config.toml
n_layer = 12
n_experts = 24
d_shared_expert = 0
activation = "reglu"
moe_layers = [2, 3, 4, 5, 6, 7, 8, 9, 10, 11]
router_score = "softmax"
normalize_top_k = false
init_std_router = 0.0246
norm = "rmsnorm"
optimizer = "soap_variant"
beta1 = 0.95
batch_tokens = [65536, 131072, 262144]
steps = 10389
Below are experts of layer 2 (counted from 0) of a mixture-of-experts language model. Rows are named gate (a neuron's input weights, with its number), up (a neuron's input weights, with its number) and show model dimensions 128-191. Each number is 200 + 30 x the weight over its row's rms, rounded and kept within 0 to 999.
Before each expert's rows: "gets" lists some tokens that make up at least twice as much of what it gets as of all text. This comes from a sample of Wikipedia text that the model never trained on. Tokens count by the router's weight.

# expert 19
gets: "a ", "an ", ",", "his ", "the ", "A "
gate0,242,185,212,151,185,217,165,166,175,171,217,201,200,210,220,208,223,178,185,184,139,208,199,170,191,182,203,153,246,211,197,231,207,218,238,219,196,210,174,219,198,238,228,193,204,167,241,206,239,213,248,223,176,195,217,209,146,221,172,165,150,207,183,196
up0,214,230,184,174,187,210,178,202,231,236,152,139,185,186,230,149,184,243,186,204,231,231,189,264,235,180,199,200,194,236,266,211,203,189,190,248,189,210,181,207,259,244,164,199,209,198,163,176,233,207,205,172,195,206,272,181,175,242,202,180,165,191,215,149
gate1,204,152,238,151,222,184,255,175,193,216,219,211,128,171,228,169,224,197,202,212,207,173,222,210,177,161,242,219,255,205,216,270,198,217,171,181,219,167,188,172,188,200,183,237,198,178,212,130,173,180,183,204,236,202,204,192,201,196,161,218,217,212,238,232
up1,226,165,228,171,247,190,258,171,165,208,232,244,137,188,208,161,232,209,189,207,174,194,240,253,158,177,232,202,221,188,216,237,206,197,184,173,170,171,204,155,161,179,210,228,187,134,218,114,185,167,198,237,207,186,222,189,179,212,171,215,226,221,217,210
gate2,160,234,269,159,226,218,218,134,188,202,248,163,185,237,189,173,159,173,218,198,183,181,174,199,203,200,208,184,235,190,161,196,204,145,203,192,241,215,215,216,187,131,215,293,212,244,197,189,213,230,212,228,201,188,178,203,239,156,221,184,227,223,147,189
up2,199,216,163,191,191,204,203,238,189,185,142,156,198,182,207,204,239,259,204,212,189,174,187,188,189,171,215,232,200,141,239,198,171,201,194,274,208,198,170,249,195,246,212,159,145,93,204,199,238,189,177,157,182,196,245,175,209,256,195,204,151,202,263,230
gate3,176,212,224,179,190,178,200,202,188,208,173,234,198,197,203,211,245,146,188,163,112,209,165,199,199,256,145,177,233,169,192,235,126,214,231,202,166,199,219,211,188,205,173,215,170,215,204,232,175,153,243,207,258,184,221,204,249,243,212,173,233,153,194,207
up3,177,209,236,198,152,175,171,213,227,194,206,189,210,181,191,254,252,189,213,187,158,188,184,248,231,213,158,188,228,177,187,247,165,196,204,253,162,203,164,149,192,211,181,195,184,184,218,225,129,202,221,183,209,167,203,228,198,266,251,176,184,199,164,267
gate4,212,210,168,168,211,188,241,143,184,192,175,233,197,230,214,182,161,178,127,203,197,175,169,203,219,216,194,215,203,187,195,211,124,231,222,233,178,222,225,229,211,169,178,179,205,252,143,206,231,211,188,204,184,171,197,241,211,222,163,171,208,132,143,216
up4,193,188,218,212,214,199,164,183,183,204,158,207,203,172,124,247,191,161,243,161,215,254,238,194,164,250,194,223,243,191,229,196,143,180,231,245,226,222,196,154,205,205,221,211,177,150,249,227,166,145,272,186,186,176,221,205,232,269,226,254,181,238,213,175
gate5,141,176,194,242,190,201,183,176,263,225,196,222,195,184,257,230,189,132,224,174,295,274,199,214,243,159,218,205,153,157,190,161,212,243,176,231,197,181,237,215,152,205,228,206,203,177,145,207,150,177,211,241,171,181,212,182,234,203,122,222,215,209,192,219
up5,174,196,226,222,175,261,180,236,221,198,204,211,211,184,226,209,205,175,209,201,236,264,190,260,184,145,214,227,164,214,146,183,157,227,164,230,203,195,270,188,166,194,212,224,278,178,182,232,190,174,145,220,190,162,208,228,230,199,123,197,159,179,214,192
gate6,140,199,260,211,205,176,214,172,159,187,211,220,167,228,189,166,182,182,241,210,194,209,102,203,203,140,265,100,202,154,190,233,270,207,153,214,223,211,191,192,243,144,150,217,178,192,181,197,184,200,216,169,245,155,207,201,217,186,211,203,172,169,208,189
up6,175,154,245,205,208,196,171,199,194,172,197,214,146,293,167,195,212,225,232,221,173,190,164,183,260,207,296,175,203,157,148,211,241,222,224,210,212,210,159,209,214,150,158,198,208,163,238,217,172,228,229,238,218,208,208,187,177,267,243,238,199,189,191,219
gate7,226,259,204,222,189,174,199,159,165,196,199,172,190,253,215,199,173,198,166,191,224,241,206,218,213,269,190,249,196,256,184,224,176,198,143,195,206,248,126,201,208,163,195,218,184,225,180,207,211,214,133,202,224,196,190,164,201,201,224,155,250,237,210,202
up7,264,185,197,173,178,249,236,233,169,238,199,180,178,171,201,154,136,133,155,186,178,155,203,187,178,210,218,237,257,218,195,235,234,173,186,156,202,178,217,163,237,194,232,175,207,184,238,209,194,190,144,158,216,237,240,184,201,205,131,229,122,193,174,191
gate8,201,191,218,185,196,205,170,202,174,168,141,223,227,226,212,225,199,163,153,232,203,197,177,206,198,215,196,190,173,167,193,169,193,205,196,191,252,141,222,193,194,191,204,181,184,290,174,219,200,264,159,200,145,208,171,220,245,208,170,202,190,233,181,174
up8,180,207,229,166,208,230,240,207,170,196,197,225,199,224,218,213,188,220,192,189,206,198,188,133,212,235,129,220,189,159,230,206,201,214,160,197,200,215,216,217,170,162,213,165,219,212,191,178,189,199,166,134,186,189,166,186,248,232,196,229,207,210,197,205
gate9,116,218,169,244,156,242,129,138,148,203,216,204,214,176,158,192,255,190,141,204,177,209,215,204,254,227,220,214,199,196,220,212,178,232,194,202,140,157,196,157,245,172,198,218,247,204,227,197,202,218,197,248,137,195,217,259,174,211,217,187,192,246,202,170
up9,198,196,218,272,215,235,132,172,152,169,218,215,247,176,159,199,260,212,172,219,191,171,208,186,270,194,197,208,210,168,199,217,177,171,175,238,201,176,240,201,246,183,188,162,197,194,240,216,182,209,199,197,210,198,233,236,170,208,211,188,212,265,195,154
gate10,159,248,198,157,227,156,165,207,194,217,199,250,238,213,205,271,166,235,196,231,154,190,191,196,215,209,176,178,199,255,217,223,198,213,214,182,186,215,212,234,190,218,243,209,193,138,218,176,136,223,237,242,210,183,213,197,162,216,224,188,189,208,203,202
up10,192,230,236,169,161,208,192,218,230,232,163,205,167,206,181,170,187,183,236,180,232,225,190,198,206,223,159,203,176,203,216,178,228,194,163,177,199,160,126,187,149,179,225,212,169,172,168,193,222,217,204,189,200,206,188,237,199,197,133,202,231,220,187,194
gate11,193,198,163,239,176,195,221,231,175,180,214,127,176,185,167,129,201,268,170,212,161,189,250,208,209,216,171,196,218,204,261,165,207,227,175,229,161,145,229,188,207,205,169,216,188,185,239,203,243,196,270,190,139,243,186,170,223,190,230,200,211,291,238,199
up11,150,160,213,165,189,207,128,200,188,199,156,162,154,198,201,213,170,213,177,202,137,132,188,201,207,224,216,178,218,225,256,170,183,187,205,196,181,161,166,167,203,276,192,148,174,191,193,159,163,210,228,224,166,201,169,204,191,193,189,206,183,235,136,187
gate12,158,212,169,236,227,209,193,196,207,267,223,200,165,166,252,234,151,162,219,267,207,208,176,163,208,168,243,196,189,208,153,250,196,178,226,211,207,230,203,176,234,225,178,244,241,191,222,191,194,183,216,214,192,222,226,221,224,202,139,215,182,198,167,194
up12,210,233,224,150,131,189,180,195,229,178,258,198,213,218,206,178,216,210,130,167,215,145,185,155,206,227,191,154,218,217,193,193,240,208,190,236,222,173,186,259,189,215,230,189,147,232,189,268,229,217,166,214,138,187,209,231,192,196,210,172,212,215,137,237
gate13,213,273,175,206,153,154,191,198,214,187,216,218,213,205,205,234,185,216,199,146,197,258,185,242,246,182,167,121,217,191,187,220,167,190,213,199,250,227,187,204,190,154,205,203,235,196,220,230,221,219,173,200,168,173,149,221,168,219,176,210,205,226,143,221
up13,186,233,203,189,181,166,184,176,214,183,185,216,145,194,207,168,231,216,187,228,197,237,231,215,240,177,178,222,220,184,202,219,191,203,194,179,257,210,204,252,231,165,195,165,156,190,199,250,243,169,159,228,187,195,178,242,188,231,165,221,163,222,158,249
gate14,203,155,164,233,159,179,213,191,167,176,206,234,183,212,194,181,252,173,263,218,246,251,189,203,205,220,141,191,178,241,223,205,207,166,176,180,194,195,182,175,177,156,223,160,216,162,213,228,212,177,198,188,197,162,197,227,205,215,238,177,147,184,145,195
up14,179,216,180,214,198,246,177,192,233,162,160,192,194,251,179,191,213,201,211,241,194,180,219,254,251,252,207,201,277,186,149,212,222,169,166,160,232,170,174,180,163,190,183,229,256,175,175,214,212,208,206,146,211,215,131,192,174,207,275,197,196,216,199,196
gate15,168,172,143,213,194,232,222,213,224,213,180,155,212,176,177,201,180,169,187,264,159,201,230,159,248,223,214,270,230,208,213,166,192,225,188,184,179,199,231,194,253,221,182,204,220,218,200,224,180,145,182,237,187,213,244,198,181,236,253,172,217,159,167,182
up15,174,236,217,210,214,205,232,233,244,196,165,153,169,199,207,154,211,202,165,130,158,167,185,178,224,189,191,163,204,246,204,168,169,166,267,128,183,157,208,167,213,181,161,180,182,248,180,215,141,192,187,197,169,171,239,259,210,227,265,179,223,190,197,142
gate16,202,178,219,206,208,137,209,196,190,192,204,192,159,224,238,194,166,208,187,231,254,184,208,139,199,268,201,234,197,245,241,203,207,210,181,162,181,195,192,198,254,177,227,233,167,263,214,196,194,212,217,160,222,153,162,221,207,160,172,179,187,205,161,181
up16,197,175,221,198,200,169,226,195,232,177,175,210,169,189,258,199,243,200,190,187,283,169,233,181,177,225,210,169,168,274,217,186,189,179,164,144,176,231,152,213,226,128,185,202,170,245,233,193,207,170,127,161,232,127,178,223,242,180,213,195,250,179,161,216
gate17,212,202,194,234,204,166,201,218,218,208,173,204,154,223,204,201,171,233,219,239,163,194,142,165,225,233,174,249,183,157,182,178,191,191,194,233,185,231,272,221,285,197,221,194,205,199,218,181,197,190,201,213,202,209,222,226,146,209,222,219,198,242,150,190
up17,265,184,227,197,224,172,211,141,151,196,205,241,215,187,228,187,195,246,210,213,205,192,210,211,200,229,206,212,193,194,165,158,118,222,205,196,184,186,159,205,207,202,240,193,266,183,165,138,244,211,249,222,199,222,163,160,222,215,199,207,237,195,205,252
gate18,208,171,199,244,235,170,207,222,200,206,144,220,211,182,244,209,202,187,158,197,178,168,223,200,212,199,228,196,251,192,228,210,199,222,215,207,194,236,203,167,234,180,256,227,179,191,227,233,163,261,203,241,214,255,177,174,211,250,242,221,207,204,236,225
up18,205,203,241,149,207,180,229,204,176,158,215,221,180,185,195,230,207,254,232,220,224,214,195,187,231,239,190,195,164,177,186,213,208,179,226,238,268,232,139,191,181,206,199,201,261,215,183,171,212,179,180,182,235,181,211,208,202,207,220,197,133,221,205,204
gate19,181,200,246,194,234,207,153,183,184,195,182,188,194,200,232,198,194,156,225,208,201,248,222,175,228,216,167,220,174,131,185,187,212,205,180,217,176,214,209,237,179,204,162,175,246,231,254,159,200,237,219,160,201,213,237,211,194,178,189,215,220,148,183,172
up19,200,234,240,184,186,142,229,210,168,195,239,263,178,226,192,205,179,239,251,168,192,202,181,188,196,191,142,175,192,264,239,150,220,176,235,215,219,209,196,211,180,264,173,282,232,192,213,156,191,198,217,241,234,191,229,223,161,214,243,210,181,184,193,246
gate20,237,225,229,195,172,188,201,189,206,228,227,226,189,227,207,256,234,179,199,220,190,210,260,176,209,227,209,206,174,200,199,203,200,217,214,225,170,200,227,209,223,210,219,208,200,198,188,210,204,220,220,194,179,181,230,230,189,210,141,175,115,205,196,248
up20,203,190,174,230,178,256,198,220,227,200,211,174,146,198,220,178,189,139,201,158,200,122,177,242,224,181,159,225,202,249,247,179,227,176,179,193,154,173,179,201,227,172,191,295,188,214,190,200,171,154,218,190,193,217,219,137,197,223,201,181,233,201,216,198
gate21,199,214,192,152,201,136,226,214,142,273,243,202,241,215,249,176,223,188,231,195,244,217,206,222,184,271,212,242,230,248,212,186,176,203,219,236,193,163,204,223,173,185,175,190,203,196,234,195,216,207,166,176,230,190,231,184,183,211,221,214,169,250,204,217
up21,176,249,223,195,232,169,215,205,200,208,173,161,182,222,211,192,184,201,260,218,242,174,185,203,179,144,173,133,197,170,238,219,151,228,168,188,208,205,172,144,200,229,276,200,210,218,193,150,191,193,217,221,199,194,216,194,251,160,210,187,175,184,160,126
gate22,188,182,209,253,192,152,211,170,173,214,169,183,163,200,185,183,222,195,187,197,158,164,230,239,234,172,225,185,199,181,258,182,201,219,214,147,188,197,215,226,223,153,162,225,243,182,198,188,127,183,167,249,160,206,204,166,229,242,212,198,160,173,173,232
up22,170,210,217,192,196,292,190,205,210,158,216,226,256,219,211,183,187,236,213,211,216,258,176,232,176,215,170,185,217,227,203,205,249,195,243,233,241,133,153,202,134,256,250,154,182,192,236,229,157,172,218,181,220,179,148,221,186,198,211,166,159,201,227,223
gate23,184,176,202,249,199,189,223,188,238,193,176,139,202,263,203,218,164,223,211,252,192,192,202,222,174,171,227,206,184,159,180,151,235,239,214,232,203,208,252,237,218,204,145,246,171,160,168,207,178,137,237,206,233,173,190,248,223,223,201,158,234,178,186,181
up23,244,202,212,289,193,136,209,198,170,226,229,218,170,168,186,229,228,197,220,221,190,276,231,166,198,201,209,187,204,211,196,208,199,197,195,190,232,202,236,211,197,210,219,135,170,235,238,253,155,151,205,227,231,228,201,168,193,211,167,177,229,220,227,149
gate24,153,182,178,213,180,173,283,191,170,198,156,219,172,199,234,269,187,125,164,167,180,223,183,225,142,233,230,187,167,179,250,173,208,172,195,175,148,213,218,223,177,206,213,187,221,226,202,121,193,166,250,204,181,226,241,182,137,193,206,170,191,146,243,184
up24,207,175,199,229,186,189,223,196,184,127,206,231,207,254,188,270,204,179,193,197,219,205,161,213,188,216,229,231,207,194,186,193,210,171,169,218,220,164,222,253,211,244,150,208,204,218,249,210,198,174,174,217,155,260,200,181,204,207,219,215,173,212,205,205
gate25,183,139,246,198,165,232,235,200,134,172,165,210,152,172,229,156,162,145,152,164,226,184,183,213,187,231,209,180,254,208,250,157,231,229,174,170,215,187,174,213,146,182,203,240,203,191,224,207,175,239,242,207,163,211,219,203,142,217,199,212,172,203,253,168
up25,205,268,195,207,173,215,203,182,208,221,235,169,236,263,210,211,274,197,197,153,191,245,187,246,222,190,161,158,133,177,198,171,211,176,189,194,204,245,234,205,224,233,224,222,236,246,184,221,215,142,170,207,269,225,155,120,231,205,218,181,154,197,203,248
gate26,127,215,199,166,211,190,224,197,228,188,210,216,198,205,220,177,134,227,178,217,191,173,161,244,154,136,165,195,189,214,164,226,187,223,239,202,237,239,206,234,185,214,196,240,190,199,181,204,194,273,214,206,220,215,177,208,193,163,202,160,233,204,201,286
up26,248,174,183,229,190,224,206,197,187,233,179,217,232,175,174,231,270,158,216,189,182,222,244,227,226,279,223,214,213,215,236,182,222,172,196,155,174,183,166,187,253,195,178,163,199,174,232,240,193,102,174,195,188,173,253,216,228,254,214,190,200,220,198,130
gate27,231,213,118,218,227,180,175,140,237,285,232,168,241,197,178,225,133,175,208,231,209,216,222,168,216,217,211,200,201,196,228,213,206,169,165,213,198,241,221,215,204,209,242,192,222,230,228,194,219,229,203,249,162,111,181,207,193,207,166,191,181,214,175,176
up27,244,189,166,221,202,206,229,221,176,228,168,150,229,194,273,233,211,187,213,172,238,199,192,237,139,230,229,234,134,202,220,245,205,217,166,182,215,175,214,197,219,168,200,216,201,212,169,196,163,212,173,179,179,183,216,232,233,191,194,188,219,214,176,212
gate28,217,177,246,201,162,180,239,214,187,192,191,151,197,228,192,189,132,180,272,208,235,179,187,172,182,163,193,202,208,235,235,188,134,247,184,204,170,165,219,138,271,161,212,131,143,219,194,151,187,195,161,210,228,196,195,201,234,131,176,231,210,204,221,229
up28,232,146,202,165,149,113,218,227,148,136,185,165,162,193,211,191,165,140,167,234,201,187,209,215,214,173,212,157,224,235,216,192,199,206,199,246,213,191,199,123,257,209,217,127,178,216,164,196,161,163,150,243,187,163,221,212,204,169,201,200,179,167,190,268
gate29,166,239,241,245,201,155,167,223,158,150,167,198,232,234,196,220,168,197,258,196,181,189,225,208,205,239,213,176,173,187,182,145,222,206,197,190,178,213,263,175,159,179,184,182,195,187,133,208,209,239,197,256,153,249,201,247,178,212,172,198,200,225,170,171
up29,141,175,162,179,217,230,216,185,185,201,222,194,173,207,185,259,151,183,229,189,182,218,198,190,249,231,220,212,206,221,153,222,221,195,154,222,243,187,240,187,203,143,202,192,187,157,165,206,165,269,221,239,191,171,214,247,135,202,230,194,256,220,236,213
gate30,209,231,238,206,177,203,197,149,220,168,167,258,200,176,231,227,252,209,200,165,236,159,298,154,207,259,234,162,205,248,201,170,196,139,189,177,227,193,158,191,186,196,186,230,186,201,183,204,182,194,175,200,198,235,171,258,147,227,197,217,164,194,234,191
up30,189,195,202,219,278,206,198,198,197,242,202,180,206,154,187,160,161,153,228,206,182,196,152,261,191,174,161,194,176,185,218,185,291,207,175,183,205,207,210,210,275,191,228,212,242,219,210,185,172,240,250,205,181,204,253,187,207,144,160,223,254,180,190,165
gate31,164,168,224,170,193,219,212,200,176,223,234,222,222,205,219,202,177,202,216,117,286,201,210,174,250,172,223,199,120,173,194,206,217,202,209,212,201,242,259,202,191,191,180,202,212,234,245,188,206,224,229,199,160,151,184,229,248,130,190,207,185,235,171,196
up31,211,213,227,180,170,207,228,151,177,168,250,213,199,221,214,189,238,197,173,164,176,230,183,179,208,171,197,180,178,228,176,184,190,213,264,203,242,254,272,180,153,183,159,218,189,254,213,175,212,191,192,212,194,192,178,233,216,141,228,187,158,223,205,199
gate32,177,215,209,171,176,241,229,204,230,262,206,216,187,240,245,251,184,166,234,169,207,205,189,200,194,230,221,210,186,162,198,295,233,203,208,192,217,228,220,222,225,202,165,220,188,212,213,198,213,152,201,200,230,206,252,296,213,231,210,237,164,248,186,215
up32,237,216,221,220,216,198,207,195,256,173,198,211,202,274,205,150,223,187,196,192,202,214,210,173,209,194,205,207,224,171,263,156,234,222,202,233,190,184,243,200,221,197,208,197,164,216,167,224,202,192,201,248,152,195,178,182,202,185,223,162,261,226,208,234
gate33,186,188,205,231,183,209,207,211,162,224,170,200,184,173,163,219,185,202,228,188,244,245,129,207,200,208,217,212,194,186,233,236,170,175,201,226,204,160,239,196,186,197,211,256,256,150,215,207,199,228,191,219,195,168,270,146,245,218,144,221,160,192,166,221
up33,250,189,259,244,175,183,185,138,222,244,196,210,164,200,122,239,148,186,170,165,147,205,211,178,199,204,215,229,181,184,171,171,216,215,224,182,203,225,182,174,198,159,197,140,245,237,212,147,220,177,209,223,163,172,185,197,215,167,213,231,201,181,171,215
gate34,175,146,206,179,235,220,155,181,197,173,266,181,187,183,205,186,261,182,215,176,203,207,176,221,207,216,171,165,240,271,177,219,207,178,170,237,174,184,188,165,192,152,144,192,212,219,191,198,183,251,178,188,205,212,217,214,203,215,190,196,192,210,191,170
up34,157,199,227,204,205,183,108,210,220,179,221,195,220,199,147,156,228,213,162,166,226,189,163,190,215,233,213,187,192,217,211,195,189,183,222,236,231,172,156,195,200,184,164,149,177,181,211,176,164,252,179,184,207,184,183,186,251,234,202,151,161,211,225,203
gate35,185,225,231,223,244,155,221,178,219,171,227,226,225,212,233,231,175,162,248,213,173,158,233,187,198,239,187,162,220,229,198,190,162,155,229,237,232,204,182,187,191,254,190,213,249,202,204,182,198,203,225,172,168,206,234,228,204,179,222,220,155,233,195,195
up35,238,209,163,173,193,218,278,191,205,199,249,234,215,224,259,187,175,172,232,139,188,195,203,159,226,224,190,219,233,207,215,228,138,198,168,202,235,238,180,173,204,191,201,226,235,161,175,176,226,213,209,214,226,218,186,191,188,165,213,248,133,213,183,177
gate36,183,171,211,206,202,203,185,178,235,157,160,182,200,209,221,230,208,148,207,186,220,176,209,188,184,202,213,193,225,176,149,215,230,200,177,224,171,200,226,156,180,200,121,178,141,199,202,201,188,198,158,190,199,188,156,221,162,234,231,173,207,184,249,164
up36,202,233,204,155,198,240,177,230,182,212,189,174,259,171,194,189,213,244,206,171,204,138,134,185,218,236,192,208,187,203,250,214,206,158,206,178,207,233,211,215,174,184,151,144,202,205,156,240,216,216,205,208,144,214,199,206,231,202,194,164,224,185,165,196
gate37,211,224,236,220,185,243,205,244,195,170,217,197,190,149,276,201,225,246,200,223,153,214,164,154,203,195,217,130,250,218,193,226,232,187,171,226,186,145,179,189,190,198,244,217,199,243,181,209,160,222,145,163,226,189,192,209,208,211,249,134,239,176,235,233
up37,188,226,213,230,156,220,148,220,200,225,224,188,201,266,214,241,184,172,173,196,192,173,161,167,187,175,183,178,213,191,187,183,197,241,195,227,217,208,212,202,242,185,204,221,198,205,208,136,241,210,217,187,238,249,213,143,190,196,219,213,230,182,170,221
gate38,211,175,195,175,160,151,211,191,207,198,222,156,177,183,182,183,218,187,226,167,209,185,192,189,220,209,155,283,203,143,209,192,148,185,156,238,248,211,231,221,199,181,170,148,195,207,203,140,242,134,156,178,175,163,207,210,229,183,165,153,191,229,235,242
up38,206,196,189,248,177,197,186,154,175,213,238,209,169,163,170,246,245,170,218,138,209,177,175,201,204,238,212,255,164,168,216,170,217,191,202,242,224,202,189,230,208,165,179,202,127,216,199,192,218,165,166,191,200,210,226,189,212,181,245,192,270,219,216,220
gate39,185,162,219,161,202,163,185,176,175,186,228,166,160,187,188,236,178,181,181,176,157,235,171,214,166,208,247,163,203,249,186,260,188,219,182,157,204,120,137,175,209,199,216,200,214,228,150,198,197,167,199,170,207,191,220,233,206,211,158,163,169,225,194,201
up39,203,281,168,201,238,170,246,206,225,231,181,180,231,191,193,199,232,238,157,171,209,201,210,229,150,235,177,230,272,238,220,195,170,163,178,223,226,181,246,147,249,185,178,206,225,245,213,215,147,236,215,200,184,241,194,194,220,212,187,207,232,197,193,182
gate40,213,237,193,224,199,205,259,246,170,198,170,202,126,203,180,164,168,227,206,161,165,215,187,166,190,231,176,226,242,186,210,225,161,198,162,195,189,133,179,171,223,213,235,226,182,207,234,182,178,177,168,183,151,201,215,148,206,192,150,164,219,178,185,239
up40,181,204,238,196,154,186,163,169,220,195,200,156,218,197,239,207,254,156,180,233,198,188,182,227,210,199,186,176,223,212,221,137,207,170,220,227,179,213,215,222,237,190,184,153,199,261,223,182,206,228,237,198,205,184,161,237,219,194,218,204,119,158,234,196
gate41,199,230,168,235,215,173,233,169,189,262,214,176,186,186,210,218,207,242,192,175,182,187,182,264,231,229,185,158,164,206,232,194,219,222,123,173,210,154,207,187,164,186,191,203,163,188,166,149,173,220,148,257,165,215,246,240,145,252,219,193,194,163,171,198
up41,215,183,178,160,180,229,179,243,210,154,179,208,212,181,210,147,170,155,163,236,191,196,244,170,199,202,266,234,212,212,172,213,167,228,215,235,213,212,187,164,229,208,164,179,221,203,272,215,208,192,212,184,208,183,172,191,181,168,184,208,186,189,193,230
gate42,173,207,149,193,200,189,180,135,135,243,167,173,164,229,187,187,191,180,218,216,154,215,201,269,200,191,178,226,213,212,230,184,220,192,180,219,226,245,165,155,211,221,196,163,209,189,282,188,231,209,184,246,217,213,131,231,134,211,198,219,164,200,242,213
up42,226,223,246,219,222,135,184,193,232,259,228,215,192,218,225,189,154,228,207,154,223,213,268,150,207,235,210,160,201,202,197,229,208,184,183,245,208,212,220,240,212,131,245,216,173,196,114,194,228,144,211,210,179,213,199,222,193,231,196,148,215,213,207,233
gate43,194,170,173,198,207,189,234,200,158,175,302,250,194,186,190,219,215,206,199,181,220,220,207,204,186,181,231,247,207,223,261,161,193,200,158,206,168,166,222,207,191,158,202,212,209,178,297,235,211,209,185,155,198,186,194,213,161,197,177,190,168,205,213,191
up43,247,193,189,229,209,151,201,201,201,217,238,240,217,220,145,172,188,193,241,118,212,200,179,207,211,165,213,196,141,187,244,198,205,189,167,209,207,183,212,208,201,210,180,163,153,162,184,161,232,271,211,140,153,201,203,178,205,166,194,176,187,197,183,214
gate44,150,252,259,224,216,214,183,178,174,183,190,219,178,180,154,194,165,164,184,169,190,263,174,224,226,191,172,205,238,172,217,201,181,182,145,189,170,203,212,239,229,220,175,195,161,186,240,175,210,188,181,130,161,182,181,214,187,202,140,205,170,166,227,201
up44,197,188,163,198,154,177,222,203,223,233,157,146,245,221,233,196,207,173,185,191,286,192,199,172,181,211,249,184,152,215,173,198,104,187,250,192,225,200,237,145,200,136,218,227,195,204,189,210,213,209,235,264,191,213,240,191,173,193,196,187,226,219,242,216
gate45,186,154,192,168,169,232,222,227,217,245,146,192,183,193,190,219,198,133,204,229,203,210,210,195,177,161,209,192,205,226,218,233,205,174,229,242,190,181,129,180,202,192,235,271,166,179,218,259,249,274,191,241,167,179,203,159,201,215,202,174,215,193,159,204
up45,201,132,169,190,156,187,216,216,197,190,167,207,227,236,214,182,223,147,209,246,231,180,229,224,192,172,189,175,208,204,225,211,213,126,225,262,185,186,160,194,176,168,206,247,182,220,211,266,242,209,147,194,149,160,179,180,186,202,167,173,217,162,172,251
gate46,150,136,141,261,202,227,183,245,184,224,214,196,247,205,206,198,240,218,169,185,269,238,184,253,163,196,184,243,144,216,161,141,192,217,180,192,192,195,309,146,186,163,202,200,170,159,190,204,229,208,105,203,211,190,217,204,172,232,173,114,208,207,219,204
up46,200,191,168,247,240,181,188,170,192,158,259,210,176,226,191,199,195,191,191,241,178,160,228,233,219,233,231,218,224,210,183,197,180,295,216,175,194,177,228,124,176,196,178,179,229,155,187,226,224,187,173,168,188,248,223,137,199,178,181,183,167,250,196,161
gate47,230,209,223,205,178,187,156,195,180,211,242,182,205,166,202,215,180,161,184,194,185,205,228,231,162,232,249,182,173,235,239,222,201,178,218,220,170,204,203,188,226,176,165,195,203,206,236,263,204,195,173,160,271,181,216,207,182,196,203,222,232,165,224,254
up47,209,238,172,203,225,146,193,196,201,201,218,215,195,239,190,241,196,281,257,158,215,189,204,193,242,178,163,236,225,220,215,170,160,200,178,220,219,191,182,174,212,213,192,181,193,208,150,181,165,205,230,247,173,202,191,207,181,177,180,226,174,211,187,174
gate48,167,217,181,231,224,240,148,193,201,178,202,240,199,228,115,186,173,275,161,222,210,253,170,188,219,236,256,187,208,205,194,159,247,239,212,235,167,188,204,175,202,248,209,201,196,216,225,178,171,195,199,146,220,230,172,171,217,172,179,175,174,216,199,205
up48,201,204,188,269,220,211,242,183,197,218,153,193,221,239,128,198,196,269,159,227,221,228,150,236,177,178,206,186,154,130,206,162,217,245,179,224,228,207,231,151,234,185,203,183,152,213,234,186,173,207,176,172,229,254,185,222,252,158,162,202,217,228,212,202
gate49,106,233,167,230,208,209,196,211,213,281,214,167,195,190,171,151,181,161,156,177,230,167,207,155,174,187,254,206,198,229,230,180,234,181,233,224,174,242,176,254,219,174,226,221,146,158,184,191,184,184,213,230,244,177,228,244,220,169,173,245,189,206,163,222
up49,178,184,195,195,189,241,235,210,192,207,224,192,223,196,216,191,171,201,192,215,192,240,159,214,221,222,238,202,192,183,166,154,217,239,211,195,198,227,249,230,213,197,186,229,229,201,210,252,167,187,207,186,279,279,209,182,265,243,201,133,295,229,235,260
gate50,212,166,214,198,162,239,244,163,205,151,212,220,206,207,209,211,204,181,198,191,202,216,184,241,214,202,210,216,193,225,176,179,251,162,222,229,230,130,195,193,171,213,171,226,234,167,236,205,155,228,275,257,196,208,236,199,199,174,164,209,214,169,200,182
up50,202,213,222,183,178,256,174,191,191,192,232,240,224,193,201,160,163,207,242,229,190,192,213,199,168,171,241,223,161,224,210,147,201,200,146,209,226,176,184,208,180,248,181,239,238,193,254,251,231,257,239,195,173,235,203,187,199,188,200,273,196,180,212,235
gate51,169,188,176,188,215,190,228,229,164,171,175,184,228,207,226,177,189,164,223,192,149,180,151,225,212,235,202,229,190,196,205,179,170,229,161,177,215,217,234,156,205,179,229,174,217,182,196,234,224,211,190,180,179,172,194,230,164,167,130,201,240,167,168,224
up51,249,210,220,157,196,199,234,218,238,212,228,125,190,192,252,195,181,210,192,218,200,213,126,136,176,250,180,184,166,193,188,135,240,140,199,235,200,189,178,254,244,192,245,149,195,197,141,181,210,223,147,222,190,223,177,248,209,218,219,187,197,233,187,190
gate52,194,148,236,175,195,205,197,157,200,182,216,230,202,144,222,204,246,199,180,234,200,239,237,181,205,226,217,183,204,164,180,224,243,198,209,213,239,211,212,179,211,181,178,209,165,175,175,220,200,244,199,203,233,180,198,235,234,177,187,190,242,176,173,167
up52,215,208,147,220,201,224,172,205,210,133,185,162,188,189,256,207,189,201,169,184,203,188,182,183,200,225,164,242,261,237,181,223,200,209,244,177,169,262,194,173,204,216,178,175,190,181,209,248,165,202,154,259,240,182,175,204,243,161,172,152,188,187,123,232